config.toml
n_layer = 13
d_model = 320
n_experts = 80
experts_per_token = 8
d_expert = 64
d_shared_expert = 64
activation = "swiglu"
moe_layers = [2, 3, 4, 5, 6, 7, 8, 9, 10, 11, 12]
router_score = "sigmoid"
normalize_top_k = true
routed_scale = 1.0
balance_loss = 0.00287
balance_bias = true
router_bias = true
init_std_router = 0.00786
lr_router = 0.00145
n_head = 5
n_kv_head = 1
head_dim = 64
vocab_size = 11272
norm = "rmsnorm"
norm_place = "pre"
norm_eps = 1e-05
positions = "learned+rope"
rope_base = 1740.0
rope_fraction = 1.0
qk_norm = false
attn_scale = 0.125
tie_embeddings = false
parallel_block = true
init = "normal"
init_std_qkv = 0.0307
init_std_o = 0.00601
init_std_up = 0.0307
init_std_down = 0.00373
optimizer = "cautious_adamw"
lr = 0.000829
beta1 = 0.9
beta2 = 0.95
weight_decay = 0.051
lr_head = 0.0131
grad_clip = 0.5
warmup_steps = 256
schedule = "wsd"
decay_fraction = 1.0
decay_shape = "linear"
final_lr_fraction = 0.1
batch_tokens = 131072
seq_len = 1024
doc_mask = false
train_tokens = 1816000000
steps = 13855
dataset = "wikipedia_en"
Below are experts of layer 3 (counted from 0) of a mixture-of-experts language model. Rows are named router (the router's row for the expert), gate (a neuron's input weights, with its number), up (a neuron's input weights, with its number), down (a neuron's output weights, with its number) and show model dimensions 240-319. Each number is 128 + 32 x the weight over its row's rms, rounded and kept within 0 to 255. Numbers have three digits each.
Before each expert's rows: "raises" lists some tokens whose logits its average output raises strongly, later layers aside; "comes after" lists some tokens at least twice as common just before its tokens as in all text. This comes from a sample of Wikipedia text that the model never trained on. Tokens count by the router's weight.

# expert 56
raises: "however", "when ", "after ", "following "
comes after: "\n", ".", ")", "|", "==", "201"
router:078153111117105086137146173129164177154133086129155135093101090138141178109101138182124133114126166142145085149163144104147095110100168132116136132135140115081111153106170125122117169127133097144135137140128094131066144045164089180139145100
gate0:162144139137085134172137114221120092114116103196131124121170190095114104188128126110116147155068071180143149103099154082093100072175091071096104107140137152101117086184172096142166173136180106107130104108143092119150088092106175133121146115
up0:138061159172138123122182111207114079161170124150130149104117151144119166112128140100124147152145124103120087104117143118150072110093120119138175086134042164163117112124092157080186135166050163149108110167109146123097107139093106106160130150
down0:202138165137165119115096100126110154168205126066112103120106160089123120147164088178122124088133137133169095091111147130128154223125114135115140083130118155171137146087064150095139101091097095110135205133140151211138165156156117048105182100
gate1:146150091149131189132154162213103108095138118134168174158113119157111133082092183102123116143208050138128139117121116128112123136024151141130192173144154139118145099079087117159144131143136157137123089123118197111129089106130167139165110122
up1:156131048146078151115157102140150145062150185107110147141085147107155123127088152159106104117178161103102119104101163110084202171124106173134167099108168173122141085107114124092098083144050116169126158107108189184106139147141112143110139180
down1:159062070165160104108101139088071082134152110167119140114128130168145107111117167087121138071136148070105117142121145135091120177176165113197153178136154157140112147144108142104095148100153121122085133085093127063132128185140085139121187104
gate2:134089189128138151117197164179126112135082165143121090181132128160093101103092106121041122117162138172142178152094073143111142113105108176095140112099133096091051158124123082151150174079126077158154117135100105113114119052153080116115155175
up2:050191107162096142102123162119132178070124167141144138128107116101115109132098164151130110132090065140148123222179130115130133145131101134151173145133140133157138121162077103108103100147143110132127183175134157122141109113172174153095112085
down2:092169080102140114101172174102161100133148052103104119064132112121126121061095070136100144084135094126078133151110138114137110087117173091159122167143105139103177112086059165144082085155163169117102119159166071150058128088131114075109155091
gate3:095116113117137162148071155141121197190152074115105121157122129090107128140152109169178108149151173155172153083137121149141166091089133115109078102184190128138103139078222142123169122104126077156189173198111131114112094104147161088082108126
up3:199139170127112169112181162089120094135126122123143146112090123132118144099163139093106132171133163152129119156080098107179071158150041124149161188139106046116104156103118072148109133113165136114128155157160083125109159156087108167150116144
down3:086149086054110111136126111125183178114167133147122129148154124106161156136122192188146085173143157150174106161160231127187091098134114162149095074134145086099123095149130157154175112120044134115124178102127148135134130169156140092080048134
gate4:108146098169088158140089200120124104103130137137141143122119087128147104136143123135147118120118082086149125092178110165109109134153116117150134144129088120152184074107078077198154148123229193092158184157143213132059089131115162148134130070
up4:131134101047171135126150059114132127094135130151124135116148168116096147152121119199133142149157198148107117158048128094096115100105118141138175130152154177124092111189154159070145081152055100156119129154130084131157184144155086092091153154
down4:162164153136144219108108151127062172091074111143097125159140167130120090117126067180154169104046160086208138114122135135108145170127141178126162145173097141129144127131102111102109123116127136159102113103159126011146120065143101116079148126
gate5:121103145176106113075101217124123060147118129099079160162083130159115102128175115108136150123113127094152143094175144173131132214168097118077114164154112142147068136077096098122090123105177163107115158138131178132088052154081141125149136109
up5:139146119102175198141189021118115171188132128166134154145145125113063164128146152148107148167095159143129167134176108141132103104119130098168116088154122139094172125167150140140089152168138094174132100145126119098178118148123137126078116158
down5:166157128160130212096120168116143179071118128141093124154167154126088094109118105180140122138056180092196152101133122127147100112134103180126139150131076148167130144085144114113129114116146131150129108122148116080113116107079130152077135132
gate6:182182170133166166112146115161122159113074126155138121166074126154094131144121160158133135136118137111150192137136133145116090128085148156106121187098119152124115189098109159169119120104129125102113127076111144105137100080112160220108104111
up6:120096127172099155149161096129113027124136103158120206179140078128130116156087139119128157142114131149129086131131111114104128156144081123141070131126119117109122111152139121120081163143149137170162163189113118113124102155167080090145073146
down6:172124168149122073125111125164124169161138185092166114150131167078142108173152103169121097145127145129086129144115165116162192110096130097039112150131151121157118161086103128104089089110129144177156146114083166216057104135144089158093109154
gate7:168097112106126137118087125083091082142072150098130133153093141099105058124115083116121122118073136096116146167136102145154178183149154099148104145106112084166202146126038122137135152143143181121094075086083189148139153116092130109137139160
up7:133114103137130135148122166089138117083123129121156140089172098113125080152100094077107179120179115134126088152124081107127091189112163116168212137119158102164170055126054075173170153134149121081174128107137133144143135130121080155153103139
down7:108124133126176151136141092095135119173096116130149144105143109079148083144140121111138166075191137154108107126094075082089123133109094168144140135121143121181155083154107115145118135103102102107145164158120153000070119081122155107095165162
gate8:117123090093161126109071148083134158116113151134112104073103077112119111124154109105156103104058107119128143135143171109143091104150140103125128150133116127162113135128129106128132142116097164071085044088155113140050109157124115158122100092
up8:173099142151174082079156142087109092136131146148119138156136150084119127134169172180142166132210131141141143084089115154139121127129110157134082149115101156118110130099176177097116150119198104140140176127128160118149103101091073077180077144
down8:197162105081117143120126092138120180106069129074093130150122098082147062088162112157135065069109119053127168108145140157146098161135136129103141085157058096136119126158137135137126120107126136068128149136155083160085144136177162164163122159
gate9:110093114112179094123168101149097109089137104120135147128116148158082049141136143171164101145100136099125129134140093166106138132081160110089186157088072183121117099143053170188110075176178143102135129074111119103100062104131127129176155135
up9:137119153085169086105129110095113064105117120126130149125146103203111101157162158191188055116118145127157108093122096158135124105119139154084182143072039157131104059106131150165145126157106149083174153059128145105080105100090127148165086163
down9:119137084119086136113179129147198128107183184162111090162153128195160171173148171127113090151149091149137099093124115125153133132165133094043101147146131126146108141158156195106116120139147177105156217148101099250108125151143127155163086122
gate10:095093132133091109125128107067150107143117138149101103099103161102101106090148101104168140123062157129102109165083174142132140145156103126127120169173106109130181124103128117103106107112153142180141119115137148109092104197144125089124115104
up10:152137113155150145117141153182123119089112147175114136132154109195123197124151145147124175099187065169115104143080118116097097110151091115154129149135126246144144147138141155157117145140120128132145084136117141133110103096098166070130118168
down10:137168097080175191091168139096144160092142045140105138094184128092086089011108112143084139105110132190073082113123082157103135126125130161149105185109062150107178151141200110152144117125124135142098166128144137157078191113134166119143155111
gate11:131159111144144138115105134161096173105085154116148087134130109138084120176115123117089115148197113146115154184094073141150147150149127171134189104110152147172106028140101021201157120122154127119139163152128131121093057033142167107122114122
up11:101178136108206150093106135138152217058108130106102123118098114133074093167145081180204124089171153120127157121125127089154113101096065129125103150187157177115120140136194145112113101136137168131148104183162108133052126129180099134123141198
down11:101131145099074104162113115092106121093153176118158136178129108083104122187163122109176107139117145121148151066117112101115077060132103093071189165161102127115104108132086202125127147099147155164145163183107141113113120181077082077118158174
gate12:094154054119111122113128083171145166110129160121134163145175104074113106144118152174191098144073126127131124139145106149131150145139092163121116117127163144072193141139113156131152139184181134101127087148124136150070170197092115155141111159
up12:055160127108126111155139147153108207086158119177140145121114127153165077176155123172244113116191151121150122137084097124163121138093158139128163141104148095125114075127200106153124117156082129089158146149122140116139075143150135157099124149
down12:198129138120139137102067140166120131127111182170049108207137116117081145096098111111051117163092085122201151067146173145090157098104133127141109130169096116111134080088107128106132093113113059116124141112139133218148099110211132113162130177
gate13:127136161144133082155087152161150123226166108091094103102119107122118176100114073098042123120164143135153152067127139118164070123176070126154103111159120116111094180135166145088162097173104129085150141162152096111044189132180124110070146153
up13:098081128119149118169143165108112216142117129129147129134203143160124125161068096155135125083156115114164210125132152133184173133104175108107087115059103150095078177187110134137149138104085144148118126074122125089173145073121054142102133169
down13:147099181139126137211052113163054103123168122120116159149128107155140146082100193110114119106120144105123111133090105137113063144139104139145114140147137084157171173114085141138164116135082092123149172085161128060146115111181145098097117100
gate14:076109087089145110150104101129158188174130064100122094098183198153184109119093172147194083106069148137132091118168154162215104113117147091105166072161150141205141190130141159117072166117131055099124119183106141113097211187168156122092143126
up14:144114169149091142123132135084122080130130105163116170128178119072120116132113167131077197160039137133136079081113140124096128156142123115146087166111056080121127122155217103137181105093164121108050174096152105158194175206154080112144091101
down14:102123114170151144157183103071142116181188137108132092166154102108113141125154091108091121140128177139131118129128191139140117158129097066106123117160143072110086144154053133161101168139140151060142142173107123157120082179087113127117129107
gate15:121118186112112148151159124150109149104165086143153130128071112207049215099101185142125132129099124106139123081128139122134160104090104083145135094132136160141172157127137158161132147115147144159121148131144083132119152183096107078149175155
up15:172118122171141114124117164102158038136095143147166125122134150121150114142062143132158103148165100145123101182128125115125091123145173116124189126148091094169088118120100133172119103151132084101174138115126139136182116115171129095148114091
down15:116133134111127117151199053076100154105165109128132087133071172168144182138049175100108178067082113123105186121163121119081102132128152148128121067074133113138153127133115120107139132107175123161149146129113082130060127137148179161109081103
gate16:195088108172133120156111117126127126139154133105122189110134176214087111132123151105132156129108199137164114096097139123129119133139170117092077126162136148161148148089147160078084180122152150159071128094132097117155229177132115091137176127
up16:112173151142122111115157145114112153089094172148140067184120138150143129106112142144172179153165159100114146161106122170125104146097137134102169171074140138156114115016075135175064133101089076119127121193075096125149075144130146146217067103
down16:126185188158100141064103137137110139079129128115156129177100140141119117151064170123096100113151106142120140136129139151145116143082109157045144087082179161152137058119107106151166178158132164144133139099121173196087105135143201140184129089

# expert 21
raises: "Tit", "Occupations", "Years", "Position"
comes after: "\n", "|", ".", ")", "==", "\n  "
router:069189166097138124119120172147182173112130116174172112107101110122110166088121119156120106137181150168161118168127100145135116141060149130105133109164147059113123143141110115134137110128144066174153126146123105111084061016155105172160116190
gate0:073145094120098198124052136113126196143106146126109136156094094172157181136104154166075113107114175097102115154114116203123069132117126155095178171156100101109101171138100164126106105108111133150136134156113101122133145131152140130089137141
up0:132134113118102144133118132146110105114133112170063098135104104141107175192131114133159167063197166131115128152116156196113096104114098140131075162142124125139145089098128178092121164088160184155160170132120145103153169134139171160064121105
down0:131041160111100126105094153145106083171147128172114079149129148118142106108121063124138157157105146150147137111106095101147112094120131111093128134122161164177076057131100112074088146101134129110152141103145085066131078138113125138125109134
gate1:109112123123125198081175132116134134119139140144164100147154123119127079130108070068071065159102130188154112115110134130106152144105108096157191123070108132132195148129085098150132075151060127098132216091119113106144139220149116155093173066
up1:080123207138138168159138158125136142126131134163144116109132167124111087140118129052147045156059132196109143098183128146098112148097110069164140134092172060169100166119175087163157113123124123148093152120125135131143092195146195063152130137
down1:143115116098156136109141067173139138210187206125148143163147116151148125149138089129089097135096124153102135063088123147103082067150131120162095104122182160195109168117125093127123115126142123110153083137069136224096128106146139094090182128
gate2:150190124184140138112110157208104147086081179129145159129098121129167107120088118158121138147155084173140130171101092148109134112141181168150183125120099104083081077103158098145156115166061116114151134092095196120173071105123130129155059154
up2:111150144138109159132173141184132141146139137157139135131134117127140116097148108127153180195100079135154134135126127151156084155097121115151131142185155166139133124112108121160135094081143147149164105134116093130180139118108162143128176113
down2:079098116125142108071162122118109109103156120092165120101161129146126169093142135145197108105142153126058122189095108141121103102166097086094083104111124139156143110191142118158190137180107185112136129086187149109087114152122124155188131128
gate3:107162202196106125112193108186135133164139124162112183179122170123081117179156142139146145151161085098126116082130118107124128081174132134149111094129146198127081117128225112130134098101093145160118121177131097145109111039092115094056119160
up3:176111093095181093137144103111145138085076146115146125046129159127114137137178042074140140105029101165192165107121169100078114116118199088121120094155089189138106103116181135122157155097133121141132192122148107095093123110141177125136145123
down3:093124101160112128154150115156104187122160174095127151079120144120195107153121143173100129168112136134135135062112151144142117093141173108114102123124101111146094150117172152119181167115122131115179110167169154158056115128092193100101157213
gate4:165165120095159101134114160135138183148109109117091137171124148073118130160124081081121144121066091106116125161167114142132156145099143123112137122106093126114092179185187054134122127104120112125087134113102147134099149089117117022078136132
up4:141086081156124214139073129101137091143098159142087065130166130181113162107129159081132119098182083155145090183087145079130142119119130106132115084125152092141074138091090186118145140152091122084141028100131151109153173111095160086188150142
down4:172058080111141105109174134125145157202157134168091087108147167153176109115125145127105120094181102114097159087098146140187123132120154101144146131088173099122157106109109142137102130065062131128085082141112115102109106144104097164117170149
gate5:106125143097096045127066160132156132240132081094135129134131178119130136117132073155094110116082147164127109111145083141133142114131134111133161159198172117137106107100189136058102061118158123140097142188141116137072230149175086103167185122
up5:192164124112167165120188140117125175081101126160181180149120103109082095130134131126113152151194152162103193100125176137126081133129170091148148134091100151080141160126095103175155148106116115095153170088120113153212019122058172162148126103
down5:114119090154091192110145109118162076048129140208094151142170117104109161128091136099118133078139130128208113139174127116105106154108127114094121135140088158097136117160101164138130145173115096100129091086179107045145121064127109154130118109
gate6:129109150161140162127125123111086110159132087134149123171124083077105148131105134149161107092092130080129133064210112147121121103137064162112113115148225129106159171117156101115111164114201152154122085139137133136092131113117112121071075090
up6:106150135090121096053149116022138172108128130114129140114142090131063082162159082134164137127096153148102127106111119190132128134055111122162056104148122127172178072095086160145138102120173115088178168112170101135104169150172148174136146146
down6:115138081144121116111155121099109121112156168148106104082119143137147081075128099107108098105160132153131164087110175129122086065120109134150122084085124143089150094101192120144117133061183058124168142160125125064145145150091206110131149108
gate7:173146177129105128135089153139135141118116130145191097176087122125145123111153130086169124147167085130136167150057133179099126180106096085141097142148114077195198192083096139141166103126139108121153100102147154124112077147116177166112102118
up7:136079090157086106150187118134159129140120126165130171094177133113155217156107074163078159210142130163102067081154107132161097142113174110099125132092083142055161067068124124103135143115156137148111131183075098122107140138140123189164094122
down7:144101158136161116084145124139133149139177152113133077146131177160133191135137103115148148175142117122098141143106186093120239154108107152058146095145092133113135130093094152167159148174167100119139141167129145184075128180131179141143164186
gate8:106159121132150153116165094131129119176128088123152154141079120120119206121050147124069074126110107162128118103102114110178171142134128143160150089168162119111189122095164111134088175149118117104116129144152139144150096101183114120165098171
up8:140093125125105097130117131123120150102130153109060091135180124156152106141169119180128175094144135126160111143141148159123112117165141129091123139107126137131068134169085155112178085124107105104168069113107146121172179149142143144098155115
down8:095108087180123062102127142149121183152155110093164120098133099154105115126153084032120172086104128089108101147083091128141122104185150121151125130119157109123102161075032136167096084114174149167099118067084097100113148102165124136126116093
gate9:158155141152104159102161178156185126179141148123132179147117148179108093124192156098121159180117083167155172123140168179128149079099133103140091183081070068051109084154100107137149135153163133112112060125096149138158134139041159101121172100
up9:118134123138139110122117128116124114084094137143154138157171127089119134140071194163189112104135139130130094195110105169165098172075152088089173141211154191091092140129174166138141088063102107128161129133143058134073140105148051138098063135
down9:106134136079137154150133093096173103088123189154107169139132139119133084119139131103210100123148069138123135136183100171168096049133105078168162204131121155135150141131129115185159143165133106120161107101149075170099156111134114120138121142
gate10:080168139128103135112105141093117139142142114134130096152073120184068127128115129090160141141164113117138131202113199174157133150081153107134111106125130059159140165128086133162178135134098150118038179093125185154205141120142140130187184124
up10:213110094167183059122092139146097132091138113133081169113169085157111100136144152122092133130075161172141152125088160183109165168124119079116115119102109130148108125156113154129160158160114178093058101059130143124199176186082125154123122112
down10:113144064196097107057152179125150139080106124153127092107089112090160140141124141112083126074155107110076186100135080138193114145112188075118125142108139071102104103070107107093123039046063185136083130113111172139126127064116086061105118131
gate11:096181118056178156102114199128128176134127129136107165152128127112087106145186110127186143075140058116116104205067093165101078081054155082117171096122119153087147098135150111116125120176082087088128096157058174120128149095112095153116121127
up11:163161175096128137107150127106154170110151136131194134149085127178160138101193070088124082119147097105123182142100166134173114131141128101122173126126083115112121099087160169055149094181173159121114156123150106135088142203101116089130155143
down11:159163104128110130135122121169114145139117104147172050121152123247068111151155128126135140167142164071084185107107074146147164118141104132155129136162112176133162109069102112121162130099091113210145149166106100096149124169111161128087081092
gate12:106106169140081079123165134137120048111143084161089164143154106083108056094094152171162178159100072123117119155146098194111097150140116133176092159139103124097185104154132116125191175165207135163106110111111145140080127163106115089141082097
up12:110156083130149123116108160111121142147125104120091094111133158112124132103136146109057130141092079123122097153100105139160131140209074087123106122123116126119138186170063168180131118172079120148103107169105125170106160125137095081139194135
down12:075166127087097120160173144120098092152099084087115144077089121131119148150095085117174117088158117141126125141101104086073123169114083147141090176128168155097133076167124102106147110093132149146120126161110057185116122194138136135138104119
gate13:143134169102136103128074136155108179109137146091157086136082136078075121121143166105102111096083099105127170171086108172115138182090182118120160142152147146159061199124108111155136163086118102145090146082128156125139087116104110070074187120
up13:075169118153149147180091126166084144145103082125087138097100087104135110144118159144082115108112080138133089117216093163103119096126105192186128128135122193121155123108139126129119071119148158137109148166108142093102161094130180085106126071
down13:148109106128177111018111121122198142189175181121152148160180176138138189164110062115128141165122124187170099181096144119134176151153121154125128135101107120126130179138102146133099134126129109139139145133109140191082106219129169193146150141
gate14:186149145170139097137195076182122136147133117151122207147136120092108021146123101144177126157204102157157159146119153192122125179099176100095165122107098146092099063090173121155208149103146114104179107173138100117122089130136099184115138110
up14:179091145114069118107158054121148142211132108131113172155137122138099147149132125151179156161141140130121076097117169122164124175139170070167101158145103132129154093110137174115117191215066104124129106169076089131090084168144092194154187149
down14:097175124149046134109128071115092139155163154131117118175116140133140164148093165137133081139077043164136100088206150142093101128111183137121165129140139165160032142162123133120089069147134135120155123110153189088181105112188097121139114094
gate15:097143190127144087130151122121088137118182061144151130189106098112135116136185140138142182144102067080152159145109160182118138096106127119134066146084078144122169120118149111130162108073140128166059152085154193124146200106113101108090172104
up15:109062157146098157144147165204124116121107102146140135160168120115105111109093092116114156117219066153145111114126098102096153160127089124183128168141137103145103116152065089101156142078142200210138177165141120098163079164124188101159095140
down15:102103135104175073098105172106088139182179105152141118109196115181140130085141100156156084117166083173104111152061205145100146169134191171108186132089120099119136223080150164138147152090133166132076092097123149166113140142058120117177138088
gate16:104118125175125133154109092195145119166132157166048157099118138160185159124107161173122143185176060145162105116118147150095142060055136128112129120153110125155150112141091138155161131173134133124142101151141158129112107141189176137169137136
up16:114119115109180138107076101177123154100117144122178122095117107140115126169142109158127157088116036148127135136115087108096160081131107120141093160174180156180191126124055142107148101155128163140205055148170096107083126144147135073143115126
down16:128114156124144080057141216115171107083103092110165108126098116124074152152118117095094112151106090081197131097149083102097122119182112163101195152173105123180103105117174111138137167115075136100139155119158160091099116113129063154146128122

# expert 5
raises: "served ", "attended ", "field", "joined ", "included ", "held "
comes after: ", ", "and ", "|", "as ", "), ", ") "
router:092124127165144100139131156171151110151160153193127139081094120122144177090103097171122155167148143153160097134135121050116102112131115103120132110160114170123155135160182102165122138138210110192126166177102110078132094101148081164150104098
gate0:134097116136121118111153147108107144163117086142177187157137134141172133112137115105103164074117102109129145104111046159150119118141134119084169150061135132156150184133155095163112146033186131138121124134103123143086127127152143107116065083
up0:086107171178090167136088168156153111197161153197094131127120152123115094129134131119119117170135120136139141124140118129135134097107095096166068102165136134136155079125097159132102130126232141110174111122159186127115050107182136105151130095
down0:118099173111140115110164108135106142103103106094168100114164128143134062098118151172217148174085179116132135148115132127145157147090152108079163159060109126151173153072121129106125117155155123107095163118123145124140174155157106078139105101
gate1:159166110125103103114153147165161124099153132158150136116135096139107115078151161087154174154132130098113109150101095105100125168037117132131114118197141110187166124093134161198110051127139116142169096071156183157108147147109110153078179070
up1:126148083121171083145088143134154077131174147098144121069127102115110144065148111114140143119180113157126094110118108103145144114082127158124153087173124093149083123118114160148040084146132054115144142065197092199135157128077124127113160147
down1:111142104126149207101168172122138102159079113112122125133145087145125139139135145150039148092149113144137087159139135107153074116129184156169117141205094082163090110138130108106105121143110064084171150152143141098132139155150121195075163123
gate2:151117147141078143132161138200123133157147116139082126153123089139117172104142172156134115140187166108121143104130111091146169101154173076151138143102196121148102089076091126162150153118139123140142128186148133167109129168156139159147151207
up2:168114187134192103093147132111136128136113115113117149072153122087093071154092128183129163112151094131114084124121076173099163061105121168156090134134113162124103159158158089097144159164107146116137154114116137120083092104193142090066094155
down2:183124083103102112161146171115124120121165097144150107103168159135074100142103112101168129148105148131120156084100096111130142095145182110110131142141110185069095121089109146092098182136141102123123152153157077182132118110095130124107107098
gate3:142116087142079143117115184146106079148115127126128188062057167145192103125119156148091146119089158094195138127123147162085139095138151135105151147132087082127156158127133149182119115156165159124141087169073167102159114117092168093084067121
up3:130149083146122115141088195135140127105110117162149219116114100123168162070104150109121151189120090116112125100164138143053132035128156111105124133153139129084184098143124162150124101155166139095198087177170141120130100080090190139111150144
down3:169078092148101208115115120134104125095158142164081121119129118127139108058142071155118135133115116138111120103078091082080156154180132061151106113141165139122167122204152158182169181123140125118123157117107144114173166141100163095094104165
gate4:136149142158189173064105152187182124178138094153132114081143119171128140100077159113080096147149086145112139178163097125163145069093125137173090116165120145115143092136095157129134127105140137116158120175093110118097075158124192192098081123
up4:136193103084207145094078141175135109106120112138121113113134130153081144116120131161098136136164096074146115149149147157159124135126135152125118137067122148102147133126113178107107111078156126132171130124151061088053057168094176111074072194
down4:147162115175132145077137123114123159109172155104149101081123188174129154140134119096068098100130102086164092103195177110113071110094104143156131137077174126199197116091113141118119138133078133160110176194177131169100113123113102128118151139
gate5:138100151140168143143090114143156088094121134074107179097164145160065087199126114122095135162125162139164101115153118089203104161100154092156079119176153122153121191177137134118122108043134117146047123200193144096102100125133112115121125132
up5:079128099115099101139130145160102136143177131189123101160105098116152137177104099093146126108075112135125088126173099165135148064106137156097091131122085146074171111127143123151089139158163162090084072066084136125125136164136148150144128181
down5:106121088134076098125113137145103158161109140220140097096124105104165118110108082162099065112114127206106125096127090106120156148068070166120115148108169133137211151098144108151097160231132122140143152078101099086143088161124073173092121128
gate6:165066151085122090102132136147135148140127091139140195135089089124144093115093142049124164169127162044145134128132149081122114168107146111136125142186066148120175183110146145107155108162145175120126185146096114140166140117139102124133119127
up6:060107117198181150146141142101119068095133131132102101117169122200190121087159133082145148131146072121144134158137151157098120120157112197106183138101139104157114151153123141166179114139152162120104160127146138156128241160062110123122134118
down6:094139076188195167162140126114147103190135157101157195160130123135157143162090151124107132205128064130111130090087081155140104124137115139109156135079144134162103101066145127184152121142147176126131148141148099124097140124106133122131193133
gate7:138113163117151112133151214130141143134125147106137138131085152135121116140146180152101139145103059074179143104172067106170077189165088172132123143059113133138113144115116181129150124140092116118152171151189168163111109174112184172150109157
up7:143132140125091113096119098143129117080136137163120144147178133170061101178188099147159168192106095181119147115153124135137162108159123143117056184121107136137094129144226108134132189120127158130129114126137166155085085129093098159114118181
down7:156096152081109098146088183186130169134138157132125103141138166153097103185138151103133141130093125167027122156135114147186084131165107128137087242094149141109073124121147141105182174126098127155142127116098144135083112108086084161144136152
gate8:118113100103113140160099144115170103160093117136168151165086108156144147126089096084185119127116125119199121121152149124123098120106116117138108139135138125097119145119091102059136127147096074150175144092127169120164093139172115121101066145
up8:134148155183131088140140152091116198147149090112107096081116137126087081130156164136073084108139146170131131159125126201126161175149150125139105081132122098115157114126125167171115113098085208101092118140102093150118195078127130122163182106
down8:134123091151103092108131161168131172128169145160073114116096119127068110062143146089160124119110159114131145109120064137118120117111130162132154149179135032082135135115176178129151111087094153167128124129086107143137189099083205153152170129
gate9:122154084188160140134159114091108111165153080099182163175109103108099111145169129105115158163106121120165123107159116120130138161130152094124157118133141119098072128133078143198163107186127155144156110180161093156142137171093041171176152137
up9:097114136127100204121158118141165154178103172064142114137137168109097119141110126080128166118151137112143106137126185050142116166092191134121140145117145110164101138153130104196109168046128118201117140147134035192130139193156097140123124080
down9:159130166150168141140119098114127098087134087077150147122103130151151149158193142101130165161079150121119155126115211123073155135153174153173128120140104168071136178132107157154130106105144181174145125140141111093151115124138112154140099130
gate10:140134164117111140140158143098076112163093137096105081160158113104117076104150139104141175161111140127130092108117150129134092159050175131160153089104168102086166195093236125131142144101114112216202134166107095137181064137129087078069087224
up10:152171146147134104150191112174135168090143159188105171083139145108120100160147166123158105123131116138150196132109101161200185160118081101059076125139084127222087085152117108114109136134145088071077109103137128131075147105182095145132141116
down10:116151127140136121113129142128115189179114128113131130081132132173110128090085142105161099136137130121117159160154067133151107182100108097075122163116054111132181147162125150140067153078126071073095132146153107142109142135135148191076149173
gate11:160150116111123105121097103184086068102148141185154183127124105122135074107153153094130167140101120113130106099135197165087136094123149100130102074163124074157176124134128099134121090144155160093205121088139115130124103130117131185043165113
up11:181183112152143137127051149125119156099106155092086109141147185145146122149131158134143130135103188165170120173102105140138134135123121121107131117139186092112060105108126124172077081134086104146084148077112146110150069130147075143113167114
down11:114103163115143123130131115148125078171150127169151107146098091146151131113083172120070111120102117096094128123155176211177083122138114125119084080131159137121074129157148143129107088150168118109158121121126178161095146134126090170126150111
gate12:120114133152141140097144173113157154162135119129077176112094128087180073129088139153081167118107103149137098125171214110111117097128162117157159132139138168198148082067162127100100161159152122092121129158120140087132118128156131135139147110
up12:148090147116156116043144125098167145139164166147109163084120121151211101108097119102166152153104155121113132130156113086108082107207129099146153080178134123130160123086167152101080105204128105067150092189111142113152160116118108131063122097
down12:125051112122160118146124149137143102139119152098110138125091126121164166144162157106115084083120147124245143129210141100072209089158087126165097214117082150157135141149132160111100094128128117124136156117167088129155161110131157104137108101
gate13:118153174105113100174133169147147162143127114171136132137187123111069086158136164068145158105140084088158092136104165096097169140078183136160170138147136182157139139100145055150174124153118169162098157154145125157173145141153139198164165180
up13:114135145108123133188084162124190133154157172095145176126083108110110114143162170050118131068136100097138096138105097126143139157136156142149146134152083153153130178099061152093170148157093149188117165169145076149172115144112165131123150207
down13:122131201128171116151106143147139150118142138122139074177081134091182144115155140173147141155118158089147089100085178098132115163149129125147135115151084138186125092134115140163140141164111130125082138126164113100115130160166134174152087154
gate14:119127149132139115096166137144098153103151159151088115109127135175095098100149101101072136181144092185110126134084084174097130073114095158148095177106119129187118131107120118167121148156135099091110208110158131132169134142057125080118089132
up14:105077079123171139134094120160155101130122146165144109105147140181116118127099117105125152113204063123195115202123088144105121143115128154141097146061116087188108190095193127144170165132155153090124131079139111159185153143116104102134123078
down14:140144098103133109141123063164107158146167122108124146148150130154090162160107121076161128159211156062120115136154060099111156133105155071120144134145046155155112111128088111118117119119161117145127098157175126094135151188110164060131055069
gate15:100123152181092093170115178125130166089123097162085172095145180121090096154133137120174097122123086132133118124128128109156125137077106137171138089104118144164181131132197107126153060191140163157186121104141199105105199106144150145130122140
up15:141082125133139159082105112101046143144092098110135046113101112154156140133116102166123127087187099114130161142153119151156136153107083123124144150141066111128072117126065140092147105117105178139140130125139135123157102177150079076130111114
down15:138138185181179124142139127147138087103116134140129102114068193127167119194121113115093138145079110150184146141169091121169086183088168141121178098113114174132164145050124106190126172140175096142096112182130170141109156159138133125120117063
gate16:133126107078135162126169153095167127134175114150092156121164113097126106111117154144120146108149070144110132039021124129134119100130143135117151139163199122167128112124154118110142217215153124102181201154147145108190107140165095123121109164
up16:146166112120129101152143204139045054091141100145103110163073169204094127163089118096145144099132093086147139132084124150098101141117145102138151086127153148096081156134122137098093106080128119110097149128155068124123161081081133147186131105
down16:090164171085134060185148109164140114145139125102154136134145151127132117096116154148155101157099080132119104179142116164113115134191113106104135166184070136044154110179135132121137143192113123146101138129162076065068131135144066134118074067